Weights of a small mixture-of-experts language model, trained from scratch on English Wikipedia.
Size: 8 layers, width 128, vocabulary 8192.
Experts: 128 experts in each of 8 layers, 64 SwiGLU neurons an expert, a sigmoid router, a shared expert of 64 neurons.
Below are experts of layer 4 (counted from 0) of a mixture-of-experts language model. Rows are named router (the router's row for the expert), gate (a neuron's input weights, with its number), up (a neuron's input weights, with its number), down (a neuron's output weights, with its number) and show model dimensions 0-127. Each number is 128 + 32 x the weight over its row's rms, rounded and kept within 0 to 255. Numbers have three digits each.
Before each expert's rows: a language model's description of what the expert responds to. This comes from a sample of Wikipedia text that the model never trained on.

# expert 54
It responds to: Digits in scores. Single digits in scores, tallies and statistics tables, especially after a dash, as in 1–1, 1–2, 0 in result grids.
router:152171139100103090143072168164137120100129092117133137111137186111103136152162144089127097181188112055151145089094068126121104075175080144136153150085136136136133127142092117055175131134125114137182112177149142152179138127156169153099076151089165127058123110096150161118081139099178089154090097076095168108119115083113100131114156104112108131163137183135122145107131034065143145106120
gate2:142101146177126135169143160123102105175161150127104093162085099135143199142101144145126161153147171085148147160148061171109233148113128134118109101132113163145119168097121175107114142110064130092090102138160150167081087140111136115103130150096136107202108168129245126146072129120153138189083128133143104100099064115143106167155173080096139120131159138150171121102093135151149153122146
up2:134202115126101178100113130160145039183135185142134114117135106139109124138139140122124157162165075108161135136127075158147179097152128133130144121175127111077108087162154177093114154125125117152118147090088140140089138111139162094139116125185121124019126120113128130110106152129131117115151106150154151116167150092138121218178149136115140172155189079123200164159126152123117218186091
down2:112119140056139117106117118124169083162176177085182146117076196159125131178156107166110201184085178099091153146156135126162169096081123105099117109147167092098111136118122146067117075103124164165093162147098172044130072151145136104144140147139156097144115098156141124158096111126157098149159152113151082165143123181143173154108140132113162088138098117128112191140174092081172147139095
gate3:126100122139126162160099119182135116076055102153101170122097150145097098139100131082111162190153175145148165103088098079096125119175152120149086144070127118066092143169124095132127119098128183123218111166083107152129127127123169140097112146112126111099101064171115148150084149143143066085176152079105129167130188130114083116134151123084121151123148115105095126064090059165127166132085
up3:200143177142156110179114133140095176145164117169125085070148052124108124134129175105079107101100147133105146152156092095150183141085101133083141148166122109162155139058094158133158123102175164150153160065141173149174116116161131128144117184143120132114156163109142148094168090134104178109111105127145087126103128094070162109088125105174159104171074139156169080193123146097179086115086
down3:114142157096143112204079082105100152119143100014131155136119152160155152141120120148172105136187139093142138133153122131095142024103143141125114121109105135183161115116126153140140104106125153076150100144089086122099093161146113147142135161066120147125162134112157120179144111192164099113164125051175134143124158128117177145201149085127114091147161149121148072151140108078203131150162
gate4:147168090169062140114132100080124143138126175065113133135113153099175119079159133101111070125118116151139120112154126114120096106113164127184163179090130112113186128142056122110127130088155106185149094122125128170106130088113184100108175145145146089060097179127164109098109167127129144153138100143083118167146188089111066115139054126137090187167163098143146130146113149060188104157086
up4:137084137122168213173167124150118112115085127168115117109121144135103117157105124155124203077076177081136143197194094166130151142158107154064135094095113132091110121127159153115172132097164120159168128084090066116091087115135161130097116098142073151199158081157077111134144092135064171072154157114163125054134152153086160143109107122149113128138161119104104176150109141143129122105126
down4:182123088174122104181152109097134090172111134128144147204131125134083143104109090112128143128153131053130113111151108101100177100130092160108161146145092108104157109134146157120102106108177127232144199104072112163127142136065125110117150124100086122129108190128133119128152147181103169113149182090158081135088171138111166110097159128162178135158083176174045173113107095140123106152117
gate5:099176120112161138077034142184130176151105134121107123159118175167080072067158121162140093175123154089131129114071106160129134177132108174157094110104135160119106143107061149120112130137164073118151111123127132146159138130182141170083083137120127150089105142155140084126160185168136084136145115118097180167124071133097068184104127134093062139111112120143153174063105081146154146129166
up5:119133130141137151099055096132110051195096134100093097093093164136122064132112116145117135124066110037154221062112096154058133125104108164134109131126124172158108164130122141098132117120159084136092090154157154163122099215127163122135098169100093098127108170142128113085116146148111141116101127146104093088152145124112116186100187141110124105101138155144113141056095127111150137188138
down5:124139123179166175085188095168156119149086103163103104144136093117156154068076081072168174074133158110152092148156136187089111165081199113148109117079113120183132163179156155183192124137167085090121151123141113113173132129127185126086148127108124149152129114141163121106097146033107152099120117145138139185128107088110128156162116144150155094198118097130135154117122179116113132159136
gate6:127168127092143147120175170082107115077110124145117151089075184099138161151132166135086140158145112132145148073181127130171158098112176114123183143144148170135140147129119153071120089132090125159164165086151143131114167156193191198121093159097123086079111123166161137198091157141100115131091130146125113069132160079114130169151135155155164196168155163107152075102111092168096149068148
up6:162142101093128079113133106112149130116120099092095083163142081141100074151170143154113101109103065205154143141164085078175115101112148151116113132154085101168120058142111163165112048110146106126130170105121108168162138128150134112108128230152126115121134129136143165137132105165101124073136120178112137126069138174190170103131131145090158082136120075177137187169159157137137146136055
down6:122175074180093142128120094168133122146111129119130105164118132127103139233090122091122149157105117103048128122088094145120127182138126117180153110162167087054104195140126144176141165169171068148137137148106114080146094099098117023101147112128149141141101184159135139156137122137088118136104148155148116152127138112131158157104130154106106102178137166133110138218090098151171085157103

# expert 49
It responds to: Symbols, URLs, LaTeX. Slashes, backslashes, braces, underscores and quote marks in pronunciations, URLs, units like km/h and math markup.
router:169143095137115119145079169091144103075173098152132144084165159129123134138139133118079089155147150108169067135118086184116071130170153176140161125125168140116127095143132127168176155059108060062106121189213172124165112134155105172145124148108105100057087073116131127120112135125139046140107141052115156105150086094087111116147152155100121149126177133152110156116160084114146118134122
gate1:189129079147139102085178155077103138137134094124131109131165182079125139090134187112116120136153130113107105131112097184093138128140134146160105089085133130125143090111130113131166140113036117132106109163101168171115184152174042120108086199152159173070130095115125119188117161116098131076105076077140146127197166155127126112101074138141123143079131103100138183096134074172159146115136
up1:154067149103180135110104093133092129132182064159137162087153124085110141175134141163101070141085137122175181111112078133140110144093161132108051128100125098139115133099194126116123108124053126155057139115127110067152113151137091062101088178112153120080125135105122160144100104106110085138128092106117179126168121126117116134125098176178090157136159096077177147125176088148211131125121
down1:134158091095133146115124112154139097120137131114104161146127173152136149113072102136134110127119085136126156166140114144126034065197130104146136074166135189125084154118184170140150123137065134126115186104183159105128207154134082038135124161135104126131193117146139088086220153099070087068120117120118126130113146097110158093110072146136157095110134164105147112103083136133123131160148
gate2:104131161087066178146103192162100156138159124113147107126110070129105066157087147139080181159125163130132129137101123159112110100089118118067146131123160123112061126167162163110146155140066083124125093146139151147108141129124149215136117147130133148100145129133155146143169090147102119145069142155149082181157067144041134206200182152154094144156118158162129174166129122152156125133157
up2:141164119140199118098142116181141143184102155087093124111040117165140169105142109103161093142143069065108162100144101134158124147131172107157096151130115087122147130108081152107139107122154170117147115180120158109101075157134154102141148116151149131161147165068156104107143147080175127108159136074153171072118169123217092099074108097172154148091175169102132151174106140080105154137072
down2:116135116135134100100115129148139124117171134155115074151094132128144118161144099109109116148115119097137140075102123101214128083099127153098093085146178187071145150129126114134131142158160121157078192120152127086128147200163164125067110156131137151121155099174194122185062197118169079183173155118164143124113122115141104074126073150119103191118146152188094153129142098065184132105099
gate3:125142173106127113108120178148165092179120111135093125141183142176143086101113108137142112092146082144155078071135089168136199145114140114199091162108127086139146127162089094134190123095133079113138129147073114133082121114080166132118107151133133093144075106152182138099132174079124089082118144149131130131136190137123101158145119159113111158169134163174114104161231088148086042102125
up3:129087097129139131097165103104118104104110144141163090121133133129099165163117154114107160175155134097090162154114117071144062089090165096117147090152076096166108132171165089098165144122136154167083139126141185095143127144161130212129136181145159137158217165132099124181152146141129186138094128172123098145163116047110139120141160110126162159130174138125100154173126092123146225191145
down3:133089136107095079166111149128081158178189113051151117077119108095187154115133170114095137145113170148099139111104130142186145112145136119107112146141158137152098153119144091090154138133030133082166116197174124121109131212180135112095126127151087103095127100098171110120134177139195147139088171128176147140170135153095150123120108035083096131147141100147128141143147088110137077153155
gate4:142112085160092103141115094190092114101088142143142175069122191116108134114128142087141135192117217119158111138136067113091129152145104118109119131076156136131080136116076135177114116134138087083178078130123123151161195144123088168113167128156168145078168137134083098142154096125153121169079079113153129112180105176118101092121142181170043130123188105169135107152113151115150096156102
up4:169096113063176170146190152069077165144072152124143128190130212106133088094121123136145129148125087174109123107123187163132168135113144178117149136179125098183139113100152102082130112131125190163081154177120073105083116111147185180146134160135067138137108109141138169094161125198118137095142088133110150129083124126147145159123065094083167139133138115079141122160142155130109126176100
down4:110129122173113099187180090111139124115079111192129125164188087128099127081140122142059129161096104166127069096107157143115072100127174098142157156094070177162141063155155127076111148157144171158116099125097165104111091147136136099157111159114137109116137108132132124101104093096140144060123159106120060195145153167171147100156108157125161154141127093156131212062130138080140152166110
gate5:093108145154113113148121145114056111146138081127105116170143076127129061143130124163137148124175117105057133120220136132182094121088108134096119145131072162129050093136136154146163086075096110178178132158113164138182151144147180164147122110152141142100124119165157150126164072121212177135089188081155128175156135099113174118178140133115176150156108096086135124126124128179165134104138
up5:121132156157117120161132092110134131095112161122136128141120124203165139172075148168152133133075103154125149076159099100130171133156106115167170092163098089098105181149137150111115106151142103171083134101125074167136084140121166230090126115075121126160081155127158144096180117116147167105105118161089105120103094101098143094072183088194130117103127110207125094144055142120205121120128
down5:150149196166184176157137122152180154090142180139128086149097089159152147094162072088133131127072097100135163133153108141159104170102132149154103207104166130163097108132103131084177113134164091125121110121170152133161129139155043114137154135082111148171136119141144119069173172176133143120118096102092197149126098112065081125117115138129162086064144120156127125106097198161120160151173

# expert 62
It responds to: Commas. Commas and comma combinations like ")," and "\"," after nouns or numbers, before and, but, which, with.
router:128146079117087085108128113124147108136158098159034196131163137143137134102082160055128102184099128117146145096080039153096148153147161157210117131109130217118151109127092141090154099068119124157140106112105149128167123104153146150119127113165175104142089123135111099155084110086111166159084109091098118122110118143119091130095111092138172096090121135198157170068151117077123103112112
gate0:114112121152131098083106138113145088118095093155071171149131184149156106086126103124137123118107107129139065136092096133167172151100121140168118094077167085181119124108109083110126115092119099145129136114059111114145122170162194106132078109171202150114101105130138099150087148193109134171233144170116161179126151102114110129182133143072143159162145149160100103111129093097194122146058
up0:116139142133133139133054131139163171044129164105153147087139154057114153140112115126113116113128127056154159110084114113097104142115079136177147175098149163207144133143172141077153136105149167146143169053066107090145108138075098079130127090114100080145138099132149099119098152120159058204135132088146160149142140124119020148095125109138133126166114138103142140163139083113124121163106
down0:141122144121123110094041127154127131094168140156090137161144121078104104109135088137166147123116143108107158136053125125175117030138129090140106176164185152149083109157110138098154147096123176172126176068078122103126108114143085140084115111161112149156125093109173074146090157117132143040086178108166134108159109145128137088125165070160085122146126124064146179094109164112100173138161
gate1:155088110122121134083141119109113084107119110107087098146149165077097135128090164097150113152130114105109034071143142187087104166153038133118120089064120116174154108141186103101109181130097145190097078129104183132139108151114110054141121144166132172144138092128129100116146126069106213106109116125151171101111139167093107117142125122156118120123130157162128175130097107147183060084145
up1:082079154144109130128091093119147125138102074143097098175171068136136146163115108101179149150114104137163132129151117162141161178105095150125061113093094135127220126162120164105059131099126047187107176143144118098116117117137140105122105185096162147160091132072097105102171167118098205112059160113147129117137127136128117107151119193155143165095167089112143175087146113140130085102171
down1:089177195152084087085070149151121114079132117166170141126128173160169131120124126103121110136105110142139147114176125119094089135131119026140098178099111164078090101172111161168063179115061110095114165138154133088145158074120153110139116152110106168095116129162111131153166101176106135200086134118119132147106092148137160125150111131202135116126127174141130143058162207138124134155106
gate2:178138160117169148093116112139109151112127143160083123103165152175162096142161174117150104160134192120170131132102053136154170078093135162070143097091142155154070181109151157131138122079107086117084155124098142136122159190099126186143096172115153122094107133037112068142157069189127153101063109115154150114141140131119124148160141128082118093084157094114093152058093114156097137149134
up2:115151120150109146116154134124114090154175131154142132121147136065093118124115118121121146149128095063169179087154087119114197077210151151156108104120150098097081147176121084113122153165144173130106164144178169093165118114122108083134064160099143127115138154126129113058165152152146142089129080139104135108161141140224090117115171120155164166130145198163152202105085168171095140137083
down2:163135140128093100079147101098103107113129142102130150115078101110126154102141094121177142107146071087138101126126132101186137104155156176192155066136114110116049138171073130101161185151105159186132177198130125108118108179146155099114115078115141142094168089115162136151103150204183142166077113157157134156100091160167109084167100155139096164151149189146171138163144152122141107083082
gate3:142165103148135074106166103132126150098145148153181097114179178137122135150134105181120111160144061065117179106172147067142102159128121141106048177092144166095113185161119116122085099122128166139133118106131089151116148129130157178160142138116117030108136133144112075113086076069187075149100086176112106172096145135140078135122117129133120181156151150131117146072112134141107153126057
up3:145104210099070136144105167165138170134148070142189155172163120121106137158173135145109092104152110163138145120111160178103149104137127139141110135185127097160121150178116120101150116160105065087133128148147135140141105103133155069093070156146179155126117169152145144053200164202091102119128131108129091103176043099124173119071155080154134120164123142129153173157151097137170123164141
down3:103208110086100135125144120067150148126148190110164094052106139138110134170128139123047126149170135132114138200147169093165083059132132147117118130125067095121109174132137098086169120108136130140126097106090117153120124180146092202147127166130083131092150161136065121125147128180147125174185135140150143133116151083157113110145126084091142180119145183071154169096146145186155165120150
gate4:211142205174108138109128120141114104111122125138052193128078183126105089111141154063103135071160080101119109127167088131124117128151151118151153110073138056123064178166126142104114152109141161159143104142067080134042132131126117117089105192161109146163123166114139180119144180161120135108095118153111103167128108124137094105119118168158161130124124139150179151147087149073154112116175
up4:048074118142163198127183094138104127109147133111194083169185141137149085154126126154116129134040177151117135123102190116117176106119066105095104188112096147102145097120155094125138148100129106128121131126173135160145115134143159169179147083115116117117059078087111127174064133107148123101159110096123172074139094131130107113098151124155111130132182119068083126105188142118093110158079
down4:123072097150084152131152143099140072136030096138112065114194143099109106109107168080131088072135121091148071107095068141087079107177138069132134155074169109110099135144147118103138174143105113122104148112125120126086146101110092135160165144122098138098120165151073101118195136086113094128135112098090076172079120129112142202118137161157132124150169102166124090075135112101078141132169

# expert 39
It responds to: Commas after names. Commas, often closing a name, place or parenthesis, before an appositive or list item, such as Jacoby, 1889, Dorothy Shay, vocals.
router:165117106139149050095090140157121136162089104151000134126130106147134126102104201110159105137120101069168138115129089147172141145142123143130101123077160178151180088132178122085076087080083128159144131150160157121106089124109154160100140119189140096087116108138116128120085114098131127135137146074103094075109109139131141109112118110113202099138153146161115168144179115101137129130064
gate0:151139171154119077122103145105101166117165126134078154152081149154161084070052156109125114192157170111106120168163125105114136181142137157174113148082144162147147176076056160097114122041105125170108145137120131078124116104124115147129151094129135135141117124108077105189117135124171153163159144157111159102122115136046100087146111099099113112171158121111135147167112185102231098143128
up0:156143196117072079103131153152166179057127175107130114137088114141151104083091141131145109126158127111117149153176142095122122149119100165153128217113206207114160184158125134115119133124090094137128162080100114153104103053090077135130135137100092104113150128170139114120127133113154091151184071064152193127156102135101091114154190120156164131148101072141115109138162138116074132129097
down0:155108175151088097133084151146106131107153155125145093142089114115068113114089105147125105098128104142153180208147113104131092130083103101127150194184137151094096102119120162104161133094151107154139119059110045096136079060129144138128111145096113100105126110154121116091161191139136107146151155131114104164183153140095088102106138130131048130170145067022151099155143182123093135163140
gate1:132087123168101111075117160109119097144119104112099158160100158071065108118103167076163131108135154146122026120157127127086163134155097122116125089098146125189133104161148093146075132101126156131146075184122239150103118140185082102131142206140134166106105107089077109129112182114082199119082131139120127131105143141106129072101156127150129147086128095165154117151131106160146080119113
up1:133117117155156117105118138094131077192146105153110148111164122099159128126113151080162140114124165152155107099137135111075096223067099082143109071106102164127201158186134162136093143099109080178101126175169155125114143132103096125107105163130119131140099200130054145102148159084094154126087116082064138126143123137145149059122170125172168170079111114087119143112172121136137076184112
down1:070217191149155137115130153118118096080134123155174162088152181153154112124093124101145171171126137209111142106144130147144096131119117091185132113133126126082122089149089160146062167123125168122092130154115154164155161106066158088158145156156106164173158089110157143181130107118113124141052164101101128120114120097187119078193075123159140092134127166120152151075131187146093112170134
gate2:121140171137091134112081145082106095108201123158090150117145118114144103105135170159076193112141152102090109105158041127129123180138133100108136142101092133124122155090197133083141109070062116118046131155075127150141111130127175193098094132098154121090127163102125144137103114156128133170113142166112129107106143120125137055141131107103154126143148099163117162058057154181179069142088
up2:106148053142196108077138122174110094139113129172150188141103128156155105201161109121135115111168140078108233126115149101108168062181114150153152170115118136111123156153053078111128107176142153154144093155135146133147118189123127066129132087173108103119131126173142104088135168089093118127094108158124161176126119151180087158172113130141104171156164167111128149168124145077116170142137
down2:094163128114106093071173090140094118120117135164129145131086133156146100157169152126137123122131148094117133209089169091176090088097169162136133164163148188144114137127080114135112165128124127126162127137121160123195092235136124059135117090118100114084168140176149099097164183113133064121092165038171135163084092170151146142147118120103086102118119160107166127122127112077168132095152
gate3:152142149128124060117145176141102106139135084165147151146113092162124136137161140138140147152098095134099124168111067156134126185111094099151089167070124125121103071093156097107083096100105177113172127054147148142137131096186148151118141150137134071100084116121081104110187076123138060104165108127136141112158083140212124122129126093113163156117197116142085099079136095109197127121044
up3:046097201118148188129161083109152135104159118112133123130152113089150147126081122084101103137181127162114154094160170081149116112166170182130139125143152093136136168165115176114181135152170080074084126174134129094122156149094124148144110125087123165168164165131193097158098172135111124117095127146154078140107146088055129143120172137100090148185115084100152183125121087164082129134198
down3:098133112140108070239122173090136126071175193110177127139126150122124147129130117124070072184135119127157065138130137117208126094146134126128165109074136125133143087111128125030227127142104132120139094124108165102124105168141121117174097112131133112105127107064137150148082117166200141144131126190126172138149097122132151101181103073094142114161135113115120171133129142124116158117115
gate4:128117085072157091096077117122114142116116114117139142080133127081124128104150171081082130112205131174153150116147139095142134066075138123103106137082104106155205130127113112089110126070132134155095119221118106149220159134092141180116139147107140129112104195174172129108149155113088108131090122182123103131133115160138047130109174117140113135114126164104163130178167194094164116123081
up4:106176145130132119146156174118121153094096192114073130099070161130152154156098114106153116162056152108125096093142101121080140119171122129129134147132114153072104155126179124115166163192144160220173187136119154160088072143125125100108116135169099150159164095041114184141116073152161160110160101113115152170143103123129150156106080155162087156100171109104137127127136129112043146119173
down4:107126126164166130148121123075126092111125134105105154117160165118134157102138118088162105104136152125060094138144105146128136038106146113128163149088092140157157143107093198100060157113156101192195138127137135199113146171119118113162159187130128095109155165093129070096164237112113106133121154096101119170118174114105134126131136168140161168161165164112133103061098068122176093146121

# expert 21
It responds to: Space before table numbers. Bare space tokens before numbers, mostly in table cells after a pipe, as in | 12, June 24, 2017, US 17.
router:160190117134163105168115175167152120104121123102108134155156132157103127101106149127121108159105132113102085053095064134143119091224078119169114046088138150107117117194186116119097087115067151110125123111148143094139122103098161181144113132109131088122124166117047154141093119104159096130078135052103175132118112112096066092114109113096100120111137150149125165096142076068148107100104
gate2:109162126152091161180129153113113174096203092151119105167145158158100064039162152138136152125135089180163129144048137185080099126162149108090074150172121121171110204124151148146158139079123144138126094137143142158097147196102111160162091162130186156137161169106134130146130075171161133120148125092091128156126134166106119100160178117149149188131148126120137139112144116151198126163161
up2:064129083193099160131149131128119111197083116110138207105125125139046130108181134115081138086102141081087131126116129139076174088129101054165161145117138135151034130182147131117089121127143125130116119136099171082129091092101142146146120134124107134122199118136133177147177164110173149161160120162118132110172081081127073116139082143174117116151091174090168188117135118137152118132116
down2:133120131097099104139120113160113079176109121138155104161075123123148124091113124088139123157133194126106113078138191075138161120091179041110116149141134131120178074144083129102105128137097112141156161121165157130133097150137115124137140100121113173084141114126164153092087203138157104141072142195054143160064156170109164181081089071158102108179146180152145124135108084178131154111080
gate3:118139149125081073142179108187076139126140068135168090154119110153177103183128148125111075126130088122116157122084120110128133079114098074138078153081146103104102111178132041083116110153147136119158119144072164154081111146130142135181056141098097085112088153100103171191131159137115081131091137169105081106083165121101118180084151143131125165186127116150122141128180082149164157124107
up3:115128186110135149128117101133168185130157102153192167112076085136091104126114113107177128149132066134097123111127095104140104122123145193133142140148137121187093183124094130119106141112121115083103123124123132093194164140154127136090115226161178153102160148127140077096050103155146081137161127109157080127143113060117170130182141213103160162165095093170138157145110118133158190112102
down3:153133153164135159212139120072116111121205147113158148112098176161155147133139175160079134135185162108112125124124156206167108091176134148154161101136126086145168169063076101105153123125137110165098085108133120108146128167205099092131114111148120129096147116160118104084033160139096153176112111113125178166124164129153072107165140150066115143145123120102143102150118137059139136088162
gate4:154159151149158134171082111163039044095102091099083093125107153134083116105127179085117133158156188156107139152119092146139139120133081125172142149159147116114129126159129125113097084095199151116149078111109103143126174082106125137087160156162120148128092193119168105153137119173135130107165143194117100198133098070107125093075105121174130109118100143059110107148077106144196138147099
up4:122100114138117137082178182068111145118100109088114159187095185084153098114144157192150164098054138145126128152167134084143108096174179127037123159087152128178133130102103093115105100106143079148139106115179089168073132142165136134144127124166123154139119091118135166121137175168149151125135119100143116094159181132104133131138092175138141135108117054068095088093168185140077105105177
down4:168112099136085144187164169117100096121181131141139075146198151133094125133141112110145034158122099112102116121099072064157105072122165126144094205085099179112091102149191151115112119130128161131171125146127114149066136160134151115157120159132127136136150155163139112120153149131154109138104125071118155160094071101140084118118081139103159115102209088119156179075150094081156131142189
gate5:108187127142137113137149103083191135085157140077105106171118092149126100136107153174143078157108131106146128093063093120129056114157119130150134080092085133163129155179099089138133131113135095114157172150156079090151116172178124197157060160102110109154140164162120147156095160097053157128112173151096140129154123134120092053158131128073055158146136104155089133163124096141151158180169
up5:168110139119131138139120147149116123162123099157089120080177184121124135156114159122079181146114135188100142147175150103067149174076086096130187126108141128065127135078128188165093126148077118135126126050161160220081136140062184113139161098112136126155109121181139102111129132101145123127169113138071143077077114148130131179107178075172191084138164145130092115112111114102122124119145
down5:062087101121154125129149137139178108142142080101194116163118129188142163163074158120164089134122100183132149186137175142100111106069188132124151146187117126138128203157108134121137092194195082172095162146137071112101123060141132100136137105095157106178086144168119086150142134095167129116174132147119152129122124112057165142169098143118135176149097129062130159151084105118120135131156
gate6:093081171098150140142132150143144121137083131128111140149151166133114059133125152124062110095141108113018125123142138113095150173072101100072117119098180182076141103131095122167086072157136119132156172158193166150153123086149128223098086117139116102124187105156136095134132142129089183134149086129162147122115122164091129152152147049163155138163143129132121155139109092135140192159163
up6:125154121096160167106172181169149164068113185077050147201162159128094118142104150094097125105059099118086125103120140109108074071090124079135130074140075126139072102176116072141107047124111144129099198117156110143117126088158185122122117153084126098111105143150123132136128102187123087075163152153091112124093081139138158141120146163080111128160127129157148153088123115096149141141102
down6:151167178098111136155175136090176137153151120131126089123114214066118064138101125078068150175158098129118111193171127123065129184108154129118143186149129075135123105173146119108155119153120112132142122164125115095098036130151182056146127122127142173112102110125127103103068137126120103112120096160175126147120147090106151149155050088109155123158122118102128146173141137192191120096103

# expert 4
It responds to: Space before date numbers. Space or mid-word piece right after a month name or date comma, before a day or year, such as "9 April 1832", "March 6".
router:136166092056189097117123184097130120101148071138132127168130149150118134124110143150121087179103123112163125045124115106127121132164099139117139134110129172126173083171159183106150059128134150130172064140170174085157097135108161154106051149071164115083148175170137185134120093109138044119126150107110132107159078125136106147129088144100171096109127132162107144155199067120117158107121
gate5:123127066062139109125131092062164151135128088106116197189107154132125120088134121174148095208107147088106161095141137103119135188106151147157095129085069122111162114145123176114053063163174117115104143134116134142125080122155199141143122132092123099119091145122179121184141113090156106071173115124119127123131117139148093158082054117122137135097118149166128144122153051194115165115135
up5:138112189160109152108087129073164092140170131122104102166157101138136123133109072110108140089137125162107126136097137153103138099104170075099160059140133117137131192093144166195078141095067081118102147093176096129080123153155107092133124084108115095140128076141084102111096134087156142161123108116085106148192159128065177122145208118142168132190139130129169109111071172103152113126200
down5:153141060147116134120155106174118138140102116144105167196085131141142154103151044117093123116148147110112132197164104117139169150165164070086197131146117108074133079134118152123149099113144102082120170124154118151115107150157112104212126167087104159151187118120059137094111116158066150102128133119077173170136124138170171140013129132116124150155146137092152146082098148114133115160118
gate6:123133188112174120076118141093120116115100139095112109152107131079051109165133103113122153139096150080133136037166167175151174088109090071134214102087154144119156092144099088107154133136117096148153039146168106097129118151160159146111122118103097094112111144150139104123097099088133185148115168162104173092116188124126138111121050120093124149123187155156150152156152081077141165124129
up6:087159126141119116126131139080126187098108154075072183176096104101087108102107148095142106098084136132133107103176207154115136132065147065086136128110112160105152063124160141125120160118108092154140099112103183156122105144126145064108133147082131174161163122181103177152129084138130172124120158117135164100141222094161148146167111156112116168144146163194158169143174093069158143150122
down6:104096111137123107124130057143132132150167094165188136097087112064130067206135123157110124136132124105120161083139134055161173109128107071115140224130144128087170130143121096152125164096172130125129128158123107121120115159143158094101133095158148167094070156113140068134167135050150192157133153124188126123171155123112180096123095084078134104145111153119116166201090109140154113156131
gate7:132165163154175095077142145149194151114118039200071129166176215118127137111135166114104110158116116122139108123105140104143129121142112088160147099169095123129094084126098088141094107118113129113182051160140202137167129123156183066112090115139140069132127129120135126128080085150134219129093151154136153153117093102137123137115130125117099078119147160179135132118140128080109071072114
up7:148120143143092140190134097129153142139182159096190144081118133140044128095109126130113148130116145117066096164152123095123145116106123156157146155124065105145044123126151135103151193119113141119093090137122065087176159105112112134125144122116103152110206143151173129172132157100198138150144087086125119155097127145099110151211148146094143210129107110097132111034131166162154129171129
down7:170114154157128085120154122076153154134128093053123091143089108137161157111075159125085103129109142129104160095105093189183147110121095149124161123107129194102138090102136143106161140109171093088132167090114074158152120178130148129169125107145193158127099115127194178142152044157197156127147172139137120120097167120126100145128138122185054191104085175119082114134095135137126173118077
gate8:149137131124178149138147111101120079084096068180082119136157215111116091152118140166148129200103128137097139050182106112123138160161127181174152123101072126122093108193106122093088087080127168105116124153105109160130142108162130100109066104092144093125101167190140103130144101140171152058162095168100159112087110162146145142097129120083172114108119171090179160116164133116123136136181
up8:132087122199079121129149093144126094129163153144160110120149065138122157120096120114137151149124171158128160105127135170111119147157158141119141121133076128155086169097157180128076079107107143172124111085129083100166155123111176114107044154140056124201126143097061125144146212094164114123088134196110160087082152142075118095151134179106068149185118149145117114193143105153124128134138
down8:165154138154163129135113109109111142063172113143121160108124100138170193105133101144115157139141085128137129163132097134128072118109088122161148186113079120123129084121090110126105140144086101138202129132149150123132102160136107055138144090105158162114123115165136131112057130119163123153114055075091183184181109064131138117099168075035153086108120103082183117140163126162060151154089
gate9:145138127126133131147156154138127121071102108181125093108127154099118125075110177103101028156113191119142146047135109056099116095082206123135170140093167166159126134118112134120175113129111146107072189112134142138145138104117201169130087133112098132170123106111135193092129106169115079109160111129148156175168101135116081145149120146166108123082163147115153056149124077190123105121162
up9:151138114093166117162123111123146089106137103115153081091138147142125115147149110108099151097121158098154128110183176104147105078082228137136126141104157087172176216101085158134101161149107168059106175110151120149156104118121102150076120116134125118189097081129085197173132115148149074115171176116150188114097131161084080111175116102110085121142139087102193093113152124142158133102165
down9:085134133147119128154133160159085188118100088170173115134033161136133159103137091174110119139127083156106157089116092072141180155101148098140158150104146131129134160125113084101187131100155126196112175141121125078133165113122063137142101161156129154123043099154146137166150175167114141123153170097117134099181131155089136112056096072112201107150152140121119149189099136094139098172154